Below are experts of layer 2 (counted from 0) of a mixture-of-experts language model. Rows are named router (the router's row for the expert), gate (a neuron's input weights, with its number), up (a neuron's input weights, with its number), down (a neuron's output weights, with its number) and show model dimensions 0-63. Each number is 128 + 32 x the weight over its row's rms, rounded and kept within 0 to 255. Numbers have three digits each.
Before each expert's rows: "comes before" lists some tokens at least twice as common just after its tokens as in all text; "mostly gets" lists some tokens that are sent to it at least half of the time. This comes from a sample of Wikipedia text that the model never trained on. Tokens count by the router's weight.

# expert 12
comes before: "\n", "-", "|", " The", "==", "The"
mostly gets: "\n", "==", "===", " ==", "\"", ")."
router:178174177070078112164147143096144145085137143100137177154118075146085143138058123124151116107111145140157069148173153158093168122074151157102070151118173101084155165150139118141133117141116149
gate0:143136093157143148083125153100134146110049174150158113156121138131088134125157105167117081139147156103125088159156108140091135136078127133124116134140153125079157125104159112089147159121171113
up0:120149156142113115112207110104153118141112163163149110146104145099046117138132136145131105130108143104134129145168164170064150106136147133166118197075123118108123078082134112094139101137155066
down0:191152175137161154105163125103138195205117163098109087161174115104120120103130136162142117097121131117149118111109170148139164103145172127093099111156148137141168110130177086089146086076083195
gate1:127168062108125141152128162171143122120109185085106084144103106163120117173120132157112102109062161109111059133111115109137127081118153095126074147115172121120110115134091101156083161156154143
up1:131106206125129086111107112137082115143111103161170133120174136110127147112178110140158156136199099118148192132122123146106116147162099158146184136128113135114111106136124101120158092123102119
down1:098136078142129109143210177100170144110147140098093139124135157146115096117125135139099118119106121115133171087044124077114090096113126129159211186158132139082124121150139123129162097132074146

# expert 31
comes before: "\n", " The", " In", " He", " It", " On"
mostly gets: "lo", ".", "ate", " lo", ").", " =="
router:150175165084077122152172167088143161087092167080176195132101103140110133152084132106145112121129148148150096144143137144093157118086130165120083162155165122115160171101184109110161104114081167
gate0:112116116140107074075107144142131139113082152155140117072160163072151103078099118117051096171111097157146206083170133059140147122124117199110123147118139107168162158123096181072086094101124164
up0:097118142156056092095104126093107157094092150201119130090170150101187098078118110169063120165117130165176155102142157087141105158139131198129099151085093103196178185137162164140152112093160181
down0:131171089123128122100116135110168135137203154159088153076135150096131180144128155124135137111137125135123148169199153076118087134132110091048186132134054147106132115114133165072061114118102129
gate1:112154083173135160116148178088110128144072134142170127140134050090154126138112118142112091086111084194095125100135117108119089160097105181165123124107115148101096106152127123144121107119140131
up1:126122135131141123152129132166084165123217112150107096142166107096104082109091108177124147085104089121110108120118119149147120143063136126159131182145144101126117087139151146195096168124098145
down1:087137120091136197142173170148085118114104105118139103107128094120059130148144142125117097075111098091169142154110097101166141148132100166156187133183086114101062114074174101083118181171200101

# expert 9
comes before: "-", "|", "\n", "==", "The", "A"
mostly gets: " F", " W", " Mi", "\n", "″", " Mc"
router:183144143104094097181169182139164135085114141092184194149107145164087138172127083153151077112116164188135079129132148149084176113097126177102078151167159107082121175145144080136147088141086167
gate0:149121110138155130094109096140220121119071089160122113103116168115175146133171139118179127053151109152105109119076170135083141144101132144184118154199117117170089161162136118138098127090125141
up0:055200166119115166166128177143059182136142144099127163140138084154107162111122062151103113164115198159095208103106107099161163148173154115071116073135069138116138141141150136141156188113162091
down0:141119108174130141157121092127137135068153150139112145098144135119129119112064113178114111048172160141129153160171105104125136170197146112095126109125126108123094106100114162046163092179162138
gate1:092158105129120186136095141115185149148113078169140135125157128114123151122090081138129157108156095161130159127167098179111078129078141058170109087208118117119116155106115093129150125135107120
up1:125154127131085153070117149104191071130122089146186122118164146126094122142122076135086097100096086102176163128121126168114044123095149083167099077167114172117160160122133115126096058124116120
down1:139148148138098078161117173084156078169135169107108119074120151091148156067125080166107090130125095069162095143173152083146175112107078074077143185104166114160160085077159135162106095111117094

# expert 39
comes before: " ", "\n", " 1", " 0", " 2", " 3"
mostly gets: "|", " |", "=", "|---|---|", " /", "′"
router:115159139103095104147161118103127169064128145092173125152103111136103121141070112141120083102110130146104078162133181167095176143078127172092061165135161119133122166093135109175153108115075142
gate0:094119075162106154123099126153112153181149155140101177058139115202132105053070142110168107091117106175099146082120076100142141139171204088141122095159142092133108123155175151106117122141089130
up0:149168157121121113173085137104084158089117115117147192142119141137105149155093098059123132193095154089120118122114169104097172077166079133144139114181119130134117086118059119130092083170132125
down0:080139124119109121111132135162079134153084131138192168153130140145137127143103055100086093125136186122106153133118122168103192105168137110151078113193095127110163103153160136145076168135120198
gate1:180072185182142140145137096102113135183146150116052153095148075057167135120075077100134114110141122113114117133188138114076174123117088135209112102161164128091093186128106170092139152129141149
up1:154117106137084102163079108079103179138148135159109152097115148126145127112076088124123108119164143105086154043137121140132125107168180170128112156126127167130151194140097138169086128135173067
down1:130148133121130105095119153131118118162045113217143044182136160158108121179133109126143132119146207140119068138100120220190087116144154160127128170114148122202153090078112100138078151130182124

# expert 13
comes before: " the", " a", " 19", " and", " which", " he"
mostly gets: " of", " for", " to", " from", " by", " as"
router:089174094132106033163156130070105156139208115129124162108076115114114142182144134118151123100132148141158153137086116115118134085114174128121131117083143141133132131192155100136188123121120108
gate0:081173149085206089132170170126121157174115119131105147105086133104110120103137145158200103099144152092183113105122073077124178171133197134090120073137148122184114089113137093142065121131144135
up0:115100133123132093080075175143105080175159121104128132066135109109130079118088136118124128142118097165131170108135073143129101112116166159151135080141154119168070074151166094164149178126154154
down0:103089155115058176125113111156115129110165128146145116144080119092161160097097144160095087129137077077106118095089167108187143119104130154124101167041057121114118166116104120066095140063119060
gate1:140097153075128115166135137098114100145172139159107133154123088180137152149152127096062139160138081125095136160108096154124147122123176122100122143115111121080140116131036123189142120148130140
up1:106126086126149166099165139152154088107105118091180136148113129132100131140105048136206123079186175129163095117106167119101108132087101149131132097150111166170123177102175127112166112152154153
down1:087159174153164111119104139119143157121148111087073141139123137153175064140107140162125123189146080168079158120098126134174165105160168143131149066129135135134180082154115181127130159159140144

# expert 40
comes before: "\n", ",", ".", " The", " In", "–"
mostly gets: " 21", "67", " 24", " country", " three", " 20"
router:165179169085089117169164174097160161095102170095161158160095097173096112151084111151146101114102158164144085157158158154092160094080146154100083164113159097111154155143152094170175101097094156
gate0:118161142112079099101066170139114109101115164180123103143151131133130178122122112109151211094139073126181103090139147142097187134164136092173098130108116096069126122129073096163166092149126144
up0:113119163050091144108144132189148132092097185092127176107124148097143163134136148098146070117132154090132164118084111127095154151110111064161095134176128137113112165166100141129095144181120110
down0:125087088109118146092046101120146156159139136092129187089179119085141119143126133123111105118139145111160115137126109155169086090074142164140073106134214138072140179133166123099180112156128118
gate1:087113120197086033088119102166124135151085126093164163079131091085132190151150125150121081162169140100063142111115147165165102145165095166201079122116093112137123107108136093141097111164110117
up1:186185139186085107067125135140180073062126097161090138135155082089123095125131119044195138159105133137189145128151127120181107117163072072115162100104111123110113049115142132095157158110155162
down1:119095149179154164053094168076097149088149091148071111101142123110127069150114101088165092141138152095174161124141103080096117128123152170186119115161184145187145122163139103151101070125131182

# expert 2
comes before: "\n", " ", " 1", " 0", " 2", " 3"
mostly gets: ":", ";", "|", " |", ")", "),"
router:146128136125127128163184117091160206108139160079178104159101154094122129163091141163165079126104137171160085154117191158115161160079140157083100173121152088147148143108159121133140079110080119
gate0:084096130119186110121164162101119135075114124232129082150103221112138105162070158170141114181124224125143140135142129140131126134113117081067147099078084104094145117115137067142088131127127100
up0:127161100138083141086108113125099116162103155075169108114088082149152139156105085088115077058117106162096148111148114145116143082146138138147118149131137133123088135102115155097124109152177118
down0:136154060089120064160137151208086172128144096085125133056095087121144132160117182159184163170060157148102156093126078107134120136107143156167146143155143117110069130156168135165221111088069088
gate1:121096139108144092071137123097158113144137150119177084128056190180147113087118201137082129129120136136150157091130131160117103150127111144110165130202133137147066035095182193089065102115155075
up1:069189104129147149130090144138167068119143090145152120078122156101133135184143077071134146096110123176104110161187095075159134084115153123156145185079126146190197127155103087126128095131155103
down1:174110110121142123114151087145137092132128146151105094174161150111119162092126162083131175174124112076099092161053149135090112094112103110125107161151106128130105142085108154097093143185138179

# expert 11
comes before: "|", "s", "li", "–", " /", "|---|---|"
mostly gets: " Re", " no", " Da", " 28", " final", " 31"
router:167175178084092113165160173098152164098095161094173162161092099167094123152081113149159099112099157167150089164157155154089161099088141160098104166109159098099159158139154091162179096100090159
gate0:118172162096113117093133111140201166159156135160129116162131140184098159128142151104202144135147187084155140170157122121151111136167098083076120169095133122124129141102128136130066107055142194
up0:150154138100103109078059077156096212128182206150109106095141084149139155116183094115130139116132166090162128086117148187155105110113134052116161147126131113125141096137167158111082175092125141
down0:156145146152123117076180150113076148075101133110141122095145098105113096089136164073179142069092098173178174145167143141099156139133157063162057129106172173157143169151132104158094083092096094
gate1:126202096121187071085121116118095092106168141167140090098101059216164138120144161094180103114154111100079141121125115130136130154142137126163094137131123073170147138153132104121149105139159158
up1:125151134124100124169154125127123139150091106077120093097043149158153170139103095120173174133108173120130123076102113156115161090138123195048175119175068119166072156119099126175068117176097149
down1:125102153145180101147157130063188119128115130099103128077121065160117117162153147115136149079135124125139135145130160136092122152149171175151130140093173172114157164159185157139115094136110111

# expert 4
comes before: " |", ".", ";", "ur", "–", "–1"
mostly gets: " 2", " 12", " 22", " 1", " 23", " Cor"
router:167176168085096123160160174104147162084099158092167169158098100162095124159077114150159097108104158165148078163167161154088159092085142154105080164107167101107155161141152097164177095101092153
gate0:089073090174186132138122154153121095198115112131061163113139105102137087103099135095114171134128123128176087117126137124093121113118099151187146106135174133118121156075087091093146110186163131
up0:132122155146140084094109115065154077115152146118098128119105118158143158138080123094158136151151143197176123153177107091125206117106092103100071112126192119098134160082130141073106077044158089
down0:135090140117125122163119133120190112115068121132117180100083153125088082102146096119119102139121147121158137103155062086056153135077155127146113164106113143119074064160140149089146108123111076
gate1:090092155119164140114140134106196048094152116091142117117172114111147154114136127200124188143120150104110145080112168147115060162137096040072149079155110143174087165150047183127125131116130061
up1:131075147126103149099156121150123160108149152145114061108163144153156125140106133120111113154122114107100128151114083122123149087155156150160046131135094112125182074118098119114167159098116144
down1:077112132170115134111142138143178095137129152120176106171147080062147149102131064183081146069184148174115096093100139098133113129140153095136170125160112127167149135142108154111120131144118113